config = dict(
    n_layer=8,
    n_experts=24,
    activation='squared_relu',
    normalize_top_k=True,
    balance_loss=0.0112,
    balance_bias=False,
    train_tokens=514100000,
    dataset='wikipedia_en',
)
Below are experts of layer 5 (counted from 0) of a mixture-of-experts language model. Rows are named router (the router's row for the expert), down (a neuron's output weights, with its number) and show model dimensions 0-191. Each number is 128 + 32 x the weight over its row's rms, rounded and kept within 0 to 255. Numbers have three digits each.
After each expert's rows: "comes before" lists some tokens at least twice as common just after its tokens as in all text. This comes from a sample of Wikipedia text that the model never trained on. Tokens count by the router's weight.

# expert 14
router:197177186124083081131104116142114168123135149156126131147116130101122134074203167071111134156164181078143068120122091145168122121083057108161179155151061094137083150133143213081153106162163045164077131122171165134095116161082156132123163161107134110160122140106139145156110100093095158171106070157152123090110087134145149129102162121160137123113100136100143157104126088142189068155115146113118161174159132170125101095129151101092176161075090107102102163106125138158116113141113118156085117141142131136181126157180112167152134187111155169102164090133119120073105087099174180115
down1:140083104167154161118089162145138127122060098135175127183141015146126138125136182119128173226162126190152148127100100088105112135162129125147135122132105153182090127086157128125137121127127125090129082128134069099107131166148107120123154126115212183140130147112042115140130122180206124132142086173133137144162126136096127153070189158128107161165094158098159187121159099069107097119145123127136120161131109160149184101065081062129146123128119105160087151129135103121097164165156121159108126124136137131129106187092126199071113169126112128158132098127135139114127150190195088139
down2:152143115107142139090137118139135160144063119186144128130105140133210139114121130185118115112091137127146116104130199144181117130108081082063169133187121170117105111079147115116175081105100132152097153079122094113113108112129105121122127157142091079176132154074141154125110088133153131127105182179124123133142136121169115122143124103116106162123075139168150092129100096165126071096111133105114164091128194054123168078165113120161134104184155155173182131127172106196207045109087036148102108146143147091115170074081112138104148116142207109142107098060110121116120106123097109141
down3:120079129170143134120106126121129136099060108132126145102130124123088159124144134129130083138140138129107109113109092084130122154064161116227132201108106095125147129096137151069125117147126139124102123164156134151146153126158117109119128185220122113110096047158134138078118121098127138105124150144167109178126099098118126121102133131202123124145039119116142203115110120114081133127138116136217117120125155136076133174131147235107102155124132113133109186133184137168101157137196164119122132206160132122153163134131083129114220168114184127127159130131128130145189077074086169092
down4:111118136106077126119115107133176134132163069155114134124158131059152134116127144178121199143197138127126141106129118116191113128148146106140143129109140124177061106000150144102118118152170169141142101130126120145199108127129121128120114105146124187142120089169112117160092130130134096123149128129113094070178115103091124187123123129159130157143195094170090136204179153098125174172113078124086118139217075074146117150117140107090064097097078139130129116149166163128160182052145139148139075102064117144120149095124129090118133131083171122181170108139168120129128151140122103154
down5:166149107101146097107154145143127169142158206122132095107130147124197115118145109120071142138039095124095123108150122176121101149199131083185132148140124153092069110117097149058146148093187148123121143095155074018135180127118129079127154168138130156104093131115122136154153165116110110114124134142055147083130161131077127207144104125162149132161116147128142126053126118125109200092101116100135124127067126120059125120110199125098094088200142211121123158123127115155153121133129058123104111107127170160110150131124122129107070103101124150193128103179136169123132098149095127112
down6:108122101126119166168164177195083132083044132184137138138086141160168182096108123167052128112129121102146156131130073149136144089142128066131128126132098123129116165112124162162147209126136116168143151145149137080108142112166217144114080125109172141110080124140152125103154134186074175077148114072120102146098152152175183137111120135106175189150139098131155124102098124125116116191110067146118128128137083155133126114115128112133152150184177144182089120131181147104114101121097102108080089138147106100097150136189104048122159154146077146100051108119144138141085133100168086071
down7:145164137174148144090104143107142150164078114127135178151144129057129106146113169111145113117113146118168075142160112129138142144128139178124154134113124061138125128075041169109103131176118128028088114156175098118134125120127130079126152072115118180175105190176134213130152106175142128156133117131123107087119162206135128120184159185142080123129134083112126126031119159129137121113082172121118118110129117131135138111137204102155136163132105115099093113112140147139126061126126127101086120154103102144194157111147109148098108081183114169043122143105093086044124166082144138124
down8:169130157178131114117174141121129135125149137214101127140132096114106131159106103127133192091125197096120132113172201124142168107097088142134145098131129126049204121129086120106142141129124107092128159096129107159121133023144125131127125105104193218116123135128129127069109092157125132095084129083137130202060178136108131140128122106107106138148082161194107156126147123147125185132140099182077163102162133157096082100156093127115223126138122142124143135121115151152125128221126138130109132135084153119148104089121136134065120142128151103131127056129128159169143132123134192042
down9:113087141126154127135103141054161148167097076109148105128127137125143120104143055109088127165182093142158114200136141136162153087132168122155145128076109161106208118141068121134154122198186128113124119073122132135159166156163125103120148122126131113118124139122146094082124070229116108164117142080136135114154145137228111120127125106095097080123135118060146088154132092116112143131118120129125127148155152162093130056091126165138125121145150164059098148128107116098131162143192158127181065095056094160075166092092164163221121175126129182150130120140172110124149129146161131133
down10:150141142199111102141104163134118101097131158163089128191128125128168158140076137149135110088135174122143126129132155202086117132168093134112169128126139095078042134252095076162043172132128164076168145116075152125134181066144097124128133124126117123124093116123127130116126161114139178141101122175118113109093122135106122138158125186142153131122147134127125120103086129166130128150108109092141134068117105155089144129100115127094089126130088117145118123098062096120082163120138154142120132180055086121134180047087133158152109134128160137149110100130056123127209223159150141172
down11:123128090157125136142134113139164136136141132136104115157112115089134095090117151157131148118055178154084096091121138098072141151127181074121149189062082136089065213140120127161075134114120142169114085213044029108124190128171148114075138137190173115115135129152168125159164145077112152134139128110162125136130127137147136116123113132098167133095122133177122126120196119141134112143115125130119139152139129161110072132128116076167135135094102091167096154123062113142111198114122138116118103113125118101162172143094129216122137116067119111134085110116100047127061195092118132101
comes before: " |", ",", " ", ")", "–", " ("

# expert 1
router:095174100167129153076126117187149148175129109090161118130199159123116155114069103168126098174160137115142125111103189167151111208146109140104117172121064113157184111083125127149126106125123140142112153125097102173146087143156113096127155107146137113100062155126114056105132089186154135118142110102113134051183106152144116125101100121129127157083196135101055062172103131123131111148163076186187154094129124113126208111095138133074129100139119113103127059127130082149090061135136167137164099133140098153116117123112127111108068128096074115105057116165185107147144165177128111117
down1:048114151145031102108071155090120136125136176146190164176187077157105118152111127091135126129076179123144157138090133125092183107104114162070117133168146175134093119165203104111126151099166131166128176145130130138171096127079106132118113120128146131088148109170145139158159121142156230126137093071119132071185141146095129162113100152094129142113185101132143143128163114130145138126097094147114106136126102154095126113135137124189164140121126061138217127120149185104094129119161159171154127070160128137062054124093121116115097142163054126156144127142080129119129177175115102120
down2:146145028139123122119123137089056125108211086098132129116126137153210086103122189114147142137110128130145157133120123122174128145132172079130115118134119189123162115097136128131028144116133138127144146133126126128142143179110126100139120137091131107129052109156101133128146148146172178157047134059097126101125099152134156108121108049175153136149206111101057146150101149110111139127159104112124152125113150089183196155126136099135128149106085113145124253125152141177182098157096130106112121166140130129137184162176096205106128117116132122143121089155128128107117078129123135185
down3:108133157139128138117131089134136121127118104122143091183130082160139102106079104046098162125098154151071126109084133126143137125084175146120092126118117182127123097045122162131147157160143108136112119193063164125227166211128168092122119117157117111121177127115124120127120165080120080170177129138102156126148113145145135124112128078121136156145136161124125132116075112189115074129119151151200116071236143072143163129170119128207175177166156187045182130106117108104130118129125130133092071128112081137102132129103120137123129159125098134127118079171118106105104091196144139142
down4:190190127101180117132093112132143121111114122125092167068097119070095197144160179115121133201115124152117096064178215138109082100084118107165124125132094115136160146122136117126161138126163127139130106123165131126099128127109145141127110116097130141128131106184134156203106138135120119162124185119057116143118138105115135121162120140200122088132098132090171130102094119161105205142099123149170154124147093125101103118081131142071142104135180097175125197132128166120162169066067118082185085092109132155127151086148108139151167138124145096196148084114143021123153138115191119070
down5:123126135168132128100130153131128164141145085133159142128160161119135160145044142132103126060120151137129098149156160132094162147180128138202095172207119188127121134123121124138134124143129127030115159130119113137140145187132135190167110149164133113099138178104122077130141105077089151106123158126151188132128083140126136128109158134147080115126059129066112143110109143164130193060188183108136107147106130120136135103099162191133103125142143183161108202130122070091072076125179129105071141116125166176126129149156155095119083099175092219123120108141112201144162128190154124131
down6:118138130134156144100145135132102109101085069133077124127101130114113168100126201177144122120119152163133143071155099159169099119071112108097091129128128129104147173124139145137172133136106125228144129100134181094161131098127040123119132134130135108081105156056082103128056133119125137125125120124136060136070126137076118113049112174187137171124094095125119132159167156136127127153127142130150168077124185090111045110141139153098109076133128155129144079129131109078154144132125076055159128092188160137124144108097110103091189158212137128135140214130137090155072098169143119119
down7:124090082109126119119094122173162102125124176142145103125128130167114142107113143090162159140105045129167116091119120111131129130153185136127108165111148135126110155117135128083078133095098194177122117137114117138032089225160147177124129139096120074132167125113138126133125068073136139122124107185088110089088135090183143124165202151065208158122105146123099135179130168135141177086129090100152161160101089126102183112166131132151115179153163121106124107153034118117158084109119106178153103199107098067170101070163152082128119143129138155120118133171138105091129091126154175148
down8:103109091113174200124084126119127140141107090069015129005189116114103111078163110135161100165121110123146134088119128155090120053116148146197143073148134122240125104125137111126149096196157147115120101073123106117179127083134071132098138142105195144126185159093083131125127105081121134136127106128140142127128119148086154129174140124095140143162129085176124116127120125111109075130166122141118153141115115189199128134148121126136145128123121119092123084129133180149137130155075111123169151103107139142133076150156121154163144136050122127070144116153136126160183143144119138062
down9:100074113121175071137119148154128104215192121099138165111001132157081122115129112109114101144155094110167167143127136246102110114132113116150095103135136071126071137069090126097130104134149164050126140127136132114132085105141135084167146076094131127204136076103112136113117139131121074108136138121156109117197094099134134127173129111131190043118124096139148128124131128193144160069069138124128131182178155153104143138141153171147107156099125143128158144149150146142142128141138175101137150173122124126083120119151156090128152159138126123120172130213096176149157078123128145157
down10:167156141120130132097133121129151105124097126122129091217185141142073132136156099137111052128114082130101136061099174078158152158123115159121082181123105131107102137126128127155132093164150091218168127119128120114148142068096128147124141195171127139125144164128132117136133129141114123127126186079154151107081132118137086088120247128137128147078094128142164183138091125193039089060115130099153140132167112126176120134181124130089036139111189092173150120118106074168109114158137201140072166132113170137099111133119103136146178125158123134141113083132116127133103151157129079123
down11:139109045122163127126147125181062075116171127103128116094145092210083131163088122080120157132226140147085088096166101122060159119108217127132148145112130136125128131123131091101127178087131127133069141165155083170124158131138153081098139111169127090124230111144116180167129180128126166130133093119129127130108152133129132151184155128126128120099155095080127076155149081064118084140122100127092043121128129123124124175086122144168136202129159111170089131130157122126164131191144120122136125077132122129135130106142102133127141121100130172156045127150105120137094086133078139063
comes before: " of", "ing", " to", " in", "ed", "s"

# expert 23
router:154193125134134065185112102201131160120141169130144148128151073109144106075118052094105079130088155062137160153088102080144082097146116174145152136117112115087091154125125137163099134075097087168124166123171098138116166141086116105122074191078174079136097175084131125156156129143133151140105143156203085127063156092117126124102192113101133179127159088163161172192137119111122115184141092160151091134163065126129147124158080172058110143088135114104132177082118158167127108087077122115098159123072094133122121108100134118153138122085136125090111133159137130105085095151179104123
down1:102160116155169067140100184044154137112131147108137138084112121148135159082116121170131132116117125140111129114173116129110046122104125145123098173107093135085003154155167102138162218158154128160105092138125120105163126124127122120117123043094120148120087169121130132118163129103195134112119119044138162084145127140101101093054128149075139041132135177155116099101086077123153113149122058134131129161133216160135121068090148118186087132142152155120140117106179129121119111147113033154145100091118110156135160165138130139166165113127131141135140116100140124130128146145082112139
down2:128129059146093133131129146165105155142175133121151128092123101152110114117113105130203127111166132152136143120075140133160220144244117127142079083145077126065060164129114177129093151111135135120177176129113136142106112129158122133122115086120122152111127152104139071111202125187180114113175163143184125120118143130139168141157198096173111113126113136112129133127138155126211095206073107106154128089082099134130108118133099134129076126142105213156142170130125126118094187179131197099203112100127086090141113160128121143134135089101140116110084157147086163179138104161118158133
down3:106144057130132107101123147082166087098137165113097146129128176137122092172144140113156081115146112126099052116145098181088084145130085102173133157117101107136000105177186129139094151158127155106113144074114092130134141171122101114126134130090073143198130137128127106132101077135117131129143118130168163067124123129134127153113175101132095154105091134120159125031136110178139176088119188109104148115152128145139096164147057085165155136134095176157134127135104136137129051145104129098164141123089127077146135107054102082103105126090140135131067169122127109144164122133202068087
down4:117129112115184125110098162104084085100135114099130089133199114119123087158173097076155134156130120139097151131122048126144143151107140138144094093131127130214087118118115113078123131122158124132176120164152133028148153130143131177112055130127126148137118131126143093128093080127111139129121113152097133119146119126161123135143188098035109088091174131143110163128148125175132151181127084157103065144098068123114130161056130174119184137118089104131077104116123116119126000208135107126147121138140136133122122129134092141139131139137127159057137108128109199089115107219150129127
down5:081144088167093165103128130065152157111167136147122139108141066137123123119081097130096145214148150208072128191167140066029130128153127141126131110121070074143128125096142093115127077094105166203155133137139142160140126195122078129125179192123125143084154078128152153118108191057074123098117165059188136074121129060096117144178128116157127131117142141121122109145122101132152140113099137121125094150167092142138141071085131185053153190124090074089143127130129127127150128130147072147137085098124147085133133083114154121139135147137128094087094123139134125130152079130131124138
down6:237183151198055219120135145207079080104128075147153147169178077127112121137149147173122147131132134104128117133165143102095165134091128107061090066135086097129186136142124141117139118170143131151080121125108150176127152108111100198125118115117142145027135134083107130131116123095142153128142128161145162133126113158133151113115150120128141113155130147166181128123117099148094113136149131068142150131138153128138130103178171156101126149142129102118159082045124138133126125065174164091073111138164078141129063158103095147128123092078139048125148155154138132114173154199152142140
down7:112119122111133125134092127136129131118163067162098067101144122050117104164074102081140129133172030113118125069106153179104133118140119113082101177112127167128122175135082066129113133154164123188080050089113184110049128143149137131082138158124084180143117108139119131185120097129144127146127138101058111136159126070120131122109132153084100121166122081131128140178156099107139081086129105097156133161128126090126058153089137144120059082110113101156153131132128137126171134140063138184118091144186110036119136146122171150128153134123124149130092111104216125117099131074092089142
down8:097115139137095106100126095153134164210126154126158127096144137178127118067116146123131141112200119049136111175117115140139069103218118111075190088117123147111191137053086123147171140178133127113164119170113159103118159111139124044132065116110117141127159129218075145191104115118135131122116170161152182088126125139151131120130114140089166145121137130136107080128082155136121183077152125140121145139119125144092141102120133118132114085171148092163124146157129125153127123111089163097166129214153091182065094161129108132169078164148186147170163161143137123126157140048171114105
down9:070140145121154045099158155099174207116125099107163170192189146049144108129096085196149124078059102136128127116137111128069164133141134161116086188136180136131133138132173195122130119130163180115143128101092134099136095180135063167098146103126120153102098155152148189142146144110110103144167127161100161174134129140175167117172086147077157141170139115083122137188129122140146161163090131142118086082153136216132166058074202146094148102105155091102101131143139137128082138155144127158129115157114119126077081150136131181149161159158133115138124125101143132127119064114144128120
down10:109136121125151129162094171137126134134127081126147109164110144120084109055148103101135133096129156130101124144085146152122123146077121144167147130097161162162080150125125163122115115155122150132156180132110128128164149200062147116087132142108090119141189125171147180226104117189143180140095136133129128138189103108166132116111064146150070108120114114073153115153045015135212108172118099105111135120160127140143113134201142150132167170140127107142132108109180153134181098209124137117133172143065165102202124119121102127125178158157115121117080216130132124118139134130133171102
down11:190133096141066093139106129190156138119180140058128086112139117128124131146090065170058111181131173147088099066192129139141153134161130084146133160116150117066147074098127102133058162171134123131117196127130116148193085139131123097202116151163110113076105130174119108140119128127185127131128134125134075167096108143161200170086132128108126126124151120142169150138067174023127150124129147142088126102073095136135083122107093135151086186125141112093065120135176135138131165092130093083153128116112135122102137163135206136156176129112136142132124098160176151129122085126101127080
comes before: ",", " (", "'", " and", "\"", " was"

# expert 5
router:101138139099113110122149128130168073133113132135111122167126144097130090080151119094105158164075105162094134077243079185112107165170152108175146152113124109117134094137112151159160172081091098115150074108154105135133102082066155102129143107170100115124140169126130160115137070100104193096103092124094196116132160177141109130122087153124134094098093182116097086118113152134156129084103080160082097169097122095160169085156156108119097093106129160138122162178167094184122117132175145155097124093108123125076170108091112148155190158139147118125091106086130072092184130158134195219
down1:128078105158225120143106093081139056119180103132105131147189161115128106126133162103147091114123184167115124141128052145148122161154106139127128146150106112163109097082124128160100091138144124165128083022114121110113120156180108154150131099055132140065130151122140139129067111124152134161079120126195145142134094118119143131128164132199186084142094147132136158108139144128179106165088120150095090152116176157169133115128148131129118127207066105147105119149159098164147110054143098107108145137119116114115085202093126143114200094159094089064118213102146125157145147097135157141
down2:148116135142132144113118143157122147101111129128126134113094136143093140116152059128125205123169126174207145150115139142128109114078144133149145129119131156115190140088081147174102166128111191119128121079145140191106149076133102172142129113173107117063143108143151084135117128144126136130168187082190116135123131128134159167138026142152165180138086125036169127138124130085173118174108142118113165097130134070164135156115133111139088156142093164184129077115118122179096195131063072157176149038129112158145081143138066126156130171093087066110132083156123110144124132117131062146
down3:141126105155141081123115166143095154126132134190123092074095113100129129126112128097143129097107147142135118168122104156106131094118162184111194201128135102141131088179158124099137083084168117150093142158104051121127111065120124087126130109140106122131128090151136127173111152136209134095088125095141044095106102215125171125084099198189073085129112197147070139138072162172112081149094144120158085091077121123142127149119119127086139165099138134108131126084142113142108077159157129106115128162159083125092103133130128144108077137253134131109140133157105110114171114058099090129
down4:123092070101127130118116106153128134106129165128113125112153045098096122121129126136159063140125110136082069164112113104137113064123173129167140123125137131113073147173118145125119129202120124138139146132138139108131104126129223127038106092096142117116128153201134133097073106133129152130165124156101106122150113126139118124137149110132130116118121100084109134124149104165198130128150128095121046117162229076160103191164133063115084124183103140127123151018145135114152168247115103167128159130125136120107081135038092104090133125103148128171123128086130172163128142153118125125
down5:154097081128188119125123159132109133090065135123137131132114096124091079138172127154132192090089130120130141124130139121098094154065136126196154120107110157125105089139168114166131144144172152048149136125145135108110121127145168179096180145072082137128128121089186128093135123129103107165144074151126117155125125178109133215146124133137131121125128130132121125093114095152134113133140153133132131085120128117089130225127187124130116118084128156122138201108109139128130125167135136136239150074126124062137120128156161027190100120144139154155098118126098000150097126130121124063
down6:107121120118085145106128129155107125109117136112096196048127155136103172151132062167120120126019089182139139091178096119100046133155111135160171101168115097183019129133109039149122155124119123180057186160162155137077101141117155160127103107159123137191151125118094106171082089083087106102164150123175126127128130131171122101105112155167139128156126129162099132175186130128182100118118126130099124178127096193076128085126113094144125130093135132103112150167124130094118139085125161130139075122064121142135184145167126090140127129130129126135129116135158151075122107061157136124
down7:159130117083125122125134127126149094170111122218113119122138125101144172136108168130170128179116067058125164135101171127113125124134122131185142181169119128130139135114108113166116121126098161117136032171091133156092135121118149132151128126082167125118111157130129104101147110207120110164116165110081107129121063116229145173131176114136117137160131126133161083108155125141135094142066085075104169176077111133146128222115100131079135107074153082163144136185138092083069090137120128113116123140155178124211187095143124125175119083160136122131134142164162179125123182134166055145
down8:126156094120154073107096151119104137062121142103116087113153172151112098116125131132109132188105120170083091134121187173129132104123181143110175150174083129123070134196172165080121111124105122109096106130081152197149157248116102177141111171084106127145113187119089109140128132126122087043120137145151191151188176131125163134121116090178135105101161126101093118112130151143118118130126121116181133146093123115093132137131102109109139122139142115085109128055138188093150174158152081163176095136098117166191074213129149120179118110124154175131125121126110086163128124205128088121
down9:097110124073123133092130121088112059113134073082142118112152160129128131143113141126049030126079098128087162122111108073179197120076186110098126193186118117107094154139124172069113125122113105132141125138122108137141086138107119169130127121132081115090128151033170142144104122141141139079128129095130114127119132089113188132150163120125134132141146125122135173074120129126085129110128166120137168142117118092097101152086132107155133124136095088079143096125122139079112069078135085119140066171204117210117105133081158129125128176096099205097146132126129212176154186137086162159
down10:128138171110129143165066127126091096131151138135149157252054152142152119113061087137102072135090130165128135148124113145101090145124077111207115128111171064127118125129130134069128111112145155144123129127154137130130097082109082116167127121135167168111101079127132107110092129138091033151057134146038117137140126177128127168078175128089128129154111128156170129136129203081088130147146116123131139137147192123141091113161204199128128107106135207110141095124119113129104135144100127128109119117150087122135154140113059180112131117119057114100180095156138128201133138156139144154
down11:104140142145102146121124103153172100144163110136185152122091071150114134145133139130153205148121132108135099112139167160164143121125126110132193050133162139084189138203132128101122118102118139131084158135135116063126097122133128126099214218126129061158115172130159173177140130150105181174115118078144144124132105143136137100115113077162135101094090133141024147145107131112139176092140204156088123046124143156058117130091131115071145125170135085123122118090125116113129150082181150156125166030153136130137126094122105156133130114108105154123074111061117129139088124132113190137
comes before: "-", "\n", "|", "==", "The", "==="

# expert 21
router:125182167103125139102108096135122132128198117041118161160103076094084092153107172147137162149182078122175102139189142087135149097108133105054121064110138170114140118079199115107100177139102087171175084120157125162104104087128153154078164135101153097137164170117156121056096078123162095136108143123160120106077197136148172089157134125157099136153124149131113123113090115140147099183119103116114226139188117149185080114139141087151138089128163150156140167121106152140104140124181102094153128172144166095098120122143097082157111091115148125162139210181157117103123130123145102133
down1:144119147127136116136144099114118093160085119147149113124109167120133142144181081126155144137136136138172134080110187118165129255087086123103163158179064128172141174136198129163160122143121152112121121084214130090128100118123132108126135102158138161115081128129133164131128118119153137223135137117084097142119122129149130146151113130138155139084169146133076120101136120139126149080096141090125154136155089124113088147157127161150094114122138120084127085119019133130148115185042099000130079103143073153130130183129186121128146123134146124128172127106129149119122196175165117115
down2:151083163154115101136113170137154138130182170146162141112145164121098096128149126131105154135130151052152127161087075182131097133183127163225070094145126125116091142109133111119129105207134120108089110124142101178106121135141123073079116087147138091091185131071134184118106145122203132179092177127118123166133125124122132135121114128050158183144163124178104114107091100101135160068140209107154111151116088097168117122121128125114134131093106064173089188080116117124137139025134093173127121107126124127170110122109126126137123064082142184074115097066140102105125169110099112123
down3:146162142118128123121124210126139131127154176143213105126087114108118095106173152165231082092145139129132158108115134133138137110173150116094125145080055178116112124098180102093161077110155090132214070136152151206195176151145079130102111140124103119140121116130127137094124132181128092125128215096142125133132145161077183143152159126092153128095128098079132174108143133183132127059122153127020128137048104132105116141141117129129098109086166176129095134080142113159130087068126109149123103126097152140153104139175152140120129136156125190106131129138102149137174149167140105142
down4:124134156126136137164131125128137200132137130143181115147139179152089128117130155130130106121108125151120123089113115144054133141156125127114145123113120098090125162249128169077133076194137090130075081093125128106083124155091081103131115120121161093093182074155099139128155072131111088189133164143134113143115127094103101170088188090050152110220069116116144208126105126094172130025144096105088121078105157150129168097097132118154057128142129130173053121084173128152157112135152128116090131122130145150080079134126122164127119126142169154182086102107137128113130120133110102127
down5:137098126159175170143136126178154136077119145056124104079152116171097184167154126117149100130190153092045069155164177135244110129142138131111122105164154165181119176108101138128136104140102135087104173128114159131122097130163113135141130147114107152127161103153086107072102184147099129101158093144045122104109143151110075092121133087127211126111104104148185183111163151122155086165150118173129149096109142128111144136101103148130171144080129161204152122170150099124205104105103126183104134130110141129100217123136121158086074129140136140149129071082092142132123137162132147109
down6:131132129141132201135146112219099176133124090123125105125121108198132125128122133182062137204173220127105135141061128125126135153133128133119132116136182088145180138131112132097084120081122151103089121091145047138129193124061124097136119139164133174085133145110164142056171108166126127209127074154153136127141133118034083163150165133178134185126144123185133093154101210068162137134109110131121084098120125057126117137116146133113139133132110100113126132149132142153131134129128140131125125144207124130128174118119123099154115107105126125175124128127080112081058109095157154190
down7:116168116122138094100195120149122119137173130084163084135217128174140187121103076126127146075149164136144130165133119128112159157151117136066105118129129098140156122199136130113157122128110115128184071184179132113137134089092124092074080138101143140075168113172128072123163106141134140139103124210132196136126109186144102075159125112146117126113087159114115134150114132079092115153059133134138112168125133139119124128104128117123146122123070111110178131214161117124198123147115144127140126149166074059130102129032099213115076235120123098125092110129134128130135126082138127126
down8:015143115095152123120130007181141138130138189172121132056133139146164129099143135143132085091140085105088124126154093132122132160149069115139137156147154142156015132097131065074146105169142128123128077120116135162138140148129149132081152189171129174106165135118110168128120041142168120134122124095136118194088098182125138125127149122175137138133125148159125130135121170141144157156123121141061126143101187064138100103126126130139113085120085075139107129122117114136119127141095122161126225138133059082095133097167117173149131105129128127143138176128150160064139161082143111140
down9:151124148095151157132143114091114102118093176141132102125086128108108165095112134141119205165142130073130137234132110115099123154152104132174129127148140079125093153124060185124086144129138149160219144181135099125124140047155123139147080132108180134133118175118124133110139118132160149086126133140131083130189123127127197121136142054067120174066128098179129141141140132111052130134191118092090158128078161080174127125182171142103187174120104076102089170152075130122121080053111102109060149077125130102150125119123113139177130161076078113121156126170114127128114117126134127141
down10:143138065175130162131157134162141079136219135174118063135158136130170096109099172128150087166153219125091127150155144085156119104108169091088163127149156128135165105090143150113095118136147132153166113149184137126120146109150113113132136121115101152121166158116125154093110173155068144078100155132014093090180096126083039205066120131173111195114170109127145125104128146149144182142159112138129164094153123137119068071063125172090123110129108128153160127159129116173112102127084141083134114156114135159117101047128154122145076157145100135129122190120130130109134170128150111148
down11:136076131181113148128143125161178143103126168122118140163191137163148111124131068066159161122115156097139149107185125120095188103085124127103059205169142185127158134181154143161139143158127165123134133146124106106163113150183125127156216166106120130155138105123122123112078098162117132119137103133104109120126149208170154086048132141126161128101181145087114119133157133085146081061088170188073116143122231088167128122073120109143144121166119110145122132122174128110084127104158136107100140120132146114134138060120145186098128162097120107204126134130123112092145174209120074126
comes before: "0", "9", "8", "1", ":", "7"

# expert 10
router:147112190133116117174166031082139146129149135074110087172151084185151127162105186106136123142118101132114126104167194085162119150129129106105092108101131132088172185174084109102148184152157129170157120065145097125163109089161170093125169128136166158066162131177145079071111113097173148152172112094091135180116152144175173051130125107068098092177103086130141134112136146110157118148127146148080095136092109133142145146142090106124101144137101114094116150092137111178108163179150134155096089179147163161149113176135127096118110098117130134104094181177113108080061078099151091162
down1:116213108112127194141158080139153095080045092134173138135147126129098109047143114142141107136157066222171106120087200118137086139141107138132129092079196137068174124150136135129136138128120141160121133178190128120176173100130082142110136142126133192125167110105093132157106086105167159176124127128119110149148105123102177115110111158125148167156070116126117116086192103168115135129122061099141112107149121176140115139122110128145117176144098064136127150079125111106113087126142157133139064129120122100128138074098126016173157179120130094074126141114120081177131148102092139127
down2:157146155124147145151100152154151096192110088099104145124055083143187155163169136107087147103110140137140102185098131121179129123136129129128120195098078130130197106107145156145173116117163131089086135106152138106176117205171084131164147045158139142124116128124111060144112111189135111118117095135100133140126150209130106138154114133110126177107169102109125138137209136045132154168128138181140138183130120132163134129166122098116173123096096182132157133081165081120119136114117121129117157005171226148128149106100141134129130140097103124128132117194138162139131094082112120073
down3:131139103139130089102169145122124125101105142140117175174122151183148127137157131159138148102123120161159139104201156142165123114105127160145174110127133187171044092070131121110164152098100133033094131174141128125157112091131111128135128143115108129091178103154135128089184130198130172123144228105120130136111159106203087128137102126140081124126066120066238154237141136046150149130117144183160120144162063124061194103109113132126138118116152138156166130160127107121192132112118124116106173126157172145176130093100127125124156134132110105122125144162095124129102120143163132140
down4:122097133123116170161160120136174153106116128184083155140065051156163111115094136122133158114130130124093126069099166140130117130128024092147091092129093077083154139180119126114124131101092134094115156104106130075128062112156148110128144187091121052095114080118134193168140108147152083139153131166120130112069153098159130210090127127139146133141127162118153132169111057157134118080124124126125161133112128104126123125100152117142118154142104153128175175196112067168066126128141129106194131140130113127131146026113119095147133092126049108176160192113149141129164118108195177130
down5:128123127135134133130123129135102161120206072162121059101129110118117089159073136122107233128176126124049133127212101048126133138155161117141210126103134138116218066135126143130096081147090101141149157153045089125126059123109181145168144063109125110165096133134149061114125133108074105133066131123122102092126127087134110108172116128144158128125137135150111115082175121142119149133134127117123098129103132108196126112070178130076135131129174089148135179125108140147115135206147177134151136126154144126061145094185151148144126107151118127160125148155124137090101145112114164065
down6:159213157126146131126128108111144186117112102160176081148124189139125107114173143116113079119072076094126131222125129140123145160094127135165110112082124149133094128163182143120128082132080123129129089189136059108093097095190126139115137107102179162113129167113130102115131112160164145166171137143124088117183135096161110064132072064128118114121133127176096124127064123118163169159178069160122121131137092139120060186170156102129140099089126131158144142095144072086099122129085142103136081165080106147134109124114120154153133128125142114087129158111176082155212219146171173105
down7:137094128131075086059139131138131085096032123113114117134096157101129055118097141120098126140150168136134158114120139126079138138128127068079130134132113110120148078138164128139145080240109157120156131125121133140121134069154147129103169143204133155073209180202113119126130162140102138123186156091155112117106104086136116100136107129113114096177142128145104160155183126128156155146133175116075119127055058134135128126130170084096160135117092154156128098132137162139115096201102139150183194123127118131105141094112149157146132214182113143107118140125136117137133217124148077066
down8:183129138126098165129130136137116123114133128170109129166157180131034130106160087117129126140171057115135176090128143169129130116133178141137076105122134124146161108147122129124209121102113055150180066142098142157090144110070124141167075128160142081079186149106088125120121123092147086093103139124152132135083117092107119141139127098127117141255204130123130128101133101096096113101220126159067114111139137122138126121129104156137164191135200128137096123142150165091135138135128078224138138086113186128119120177138122155145130098146114114152120109126096124115131126092157084095
down9:111181084119072124135155124174126066099141116139179178200126150139121125096111130118091095134082156172043127139129131203104155142140207130150148135147117145132128163143095160133077188085197130154132144104141131136129112076130129171199152142136131122112112150115111129096127152187134119111084099135126128118128119088126105126155120102040138059121134085107091090107097128064130103161125133145110050114141099068144139101132130142065125152118131045120149066055126200148117124073176117134179078105120079144145113116127143167104127174143119142104127104145136199111121148119140094178
down10:143125113111132172198082116160140106142152181129116145165165126128181167113097075159102171144108095135125095133200111134127139150163129135112173127115082137167079088129113119128144125131124129149115093111106186161133111153084159138133140048138197128109118116102138056123120124088122088129199114163169119099145142086110177124200200136139125097127137157112068101130069167084139157087113113132119142163177160146148177141127127255104158148101118114075074114147114121143084086144123132110043091138178135102188119154116128125106087151114123130156114096182162139130103133135134202110
down11:135101141128173134100177098179119132147148107128118132121111127107130158136142162123150043108128142151111207139101141081124128185190112103176174131112184147232146143170170131148132140145126146120126072143071147179113159116154131101110088154131081160141152087142141198122149124118125129145134131108078169135155145101041132056092172115141156208127183131100137134063147101128132132132143130121103110163132137131144144064101075145110131179102189192105164083091129092152081128128117098128172114150110183082094126070138095092070109096120177127147180147112144133098104063130120124103
comes before: "0", " |", "5", "3", "4", "1"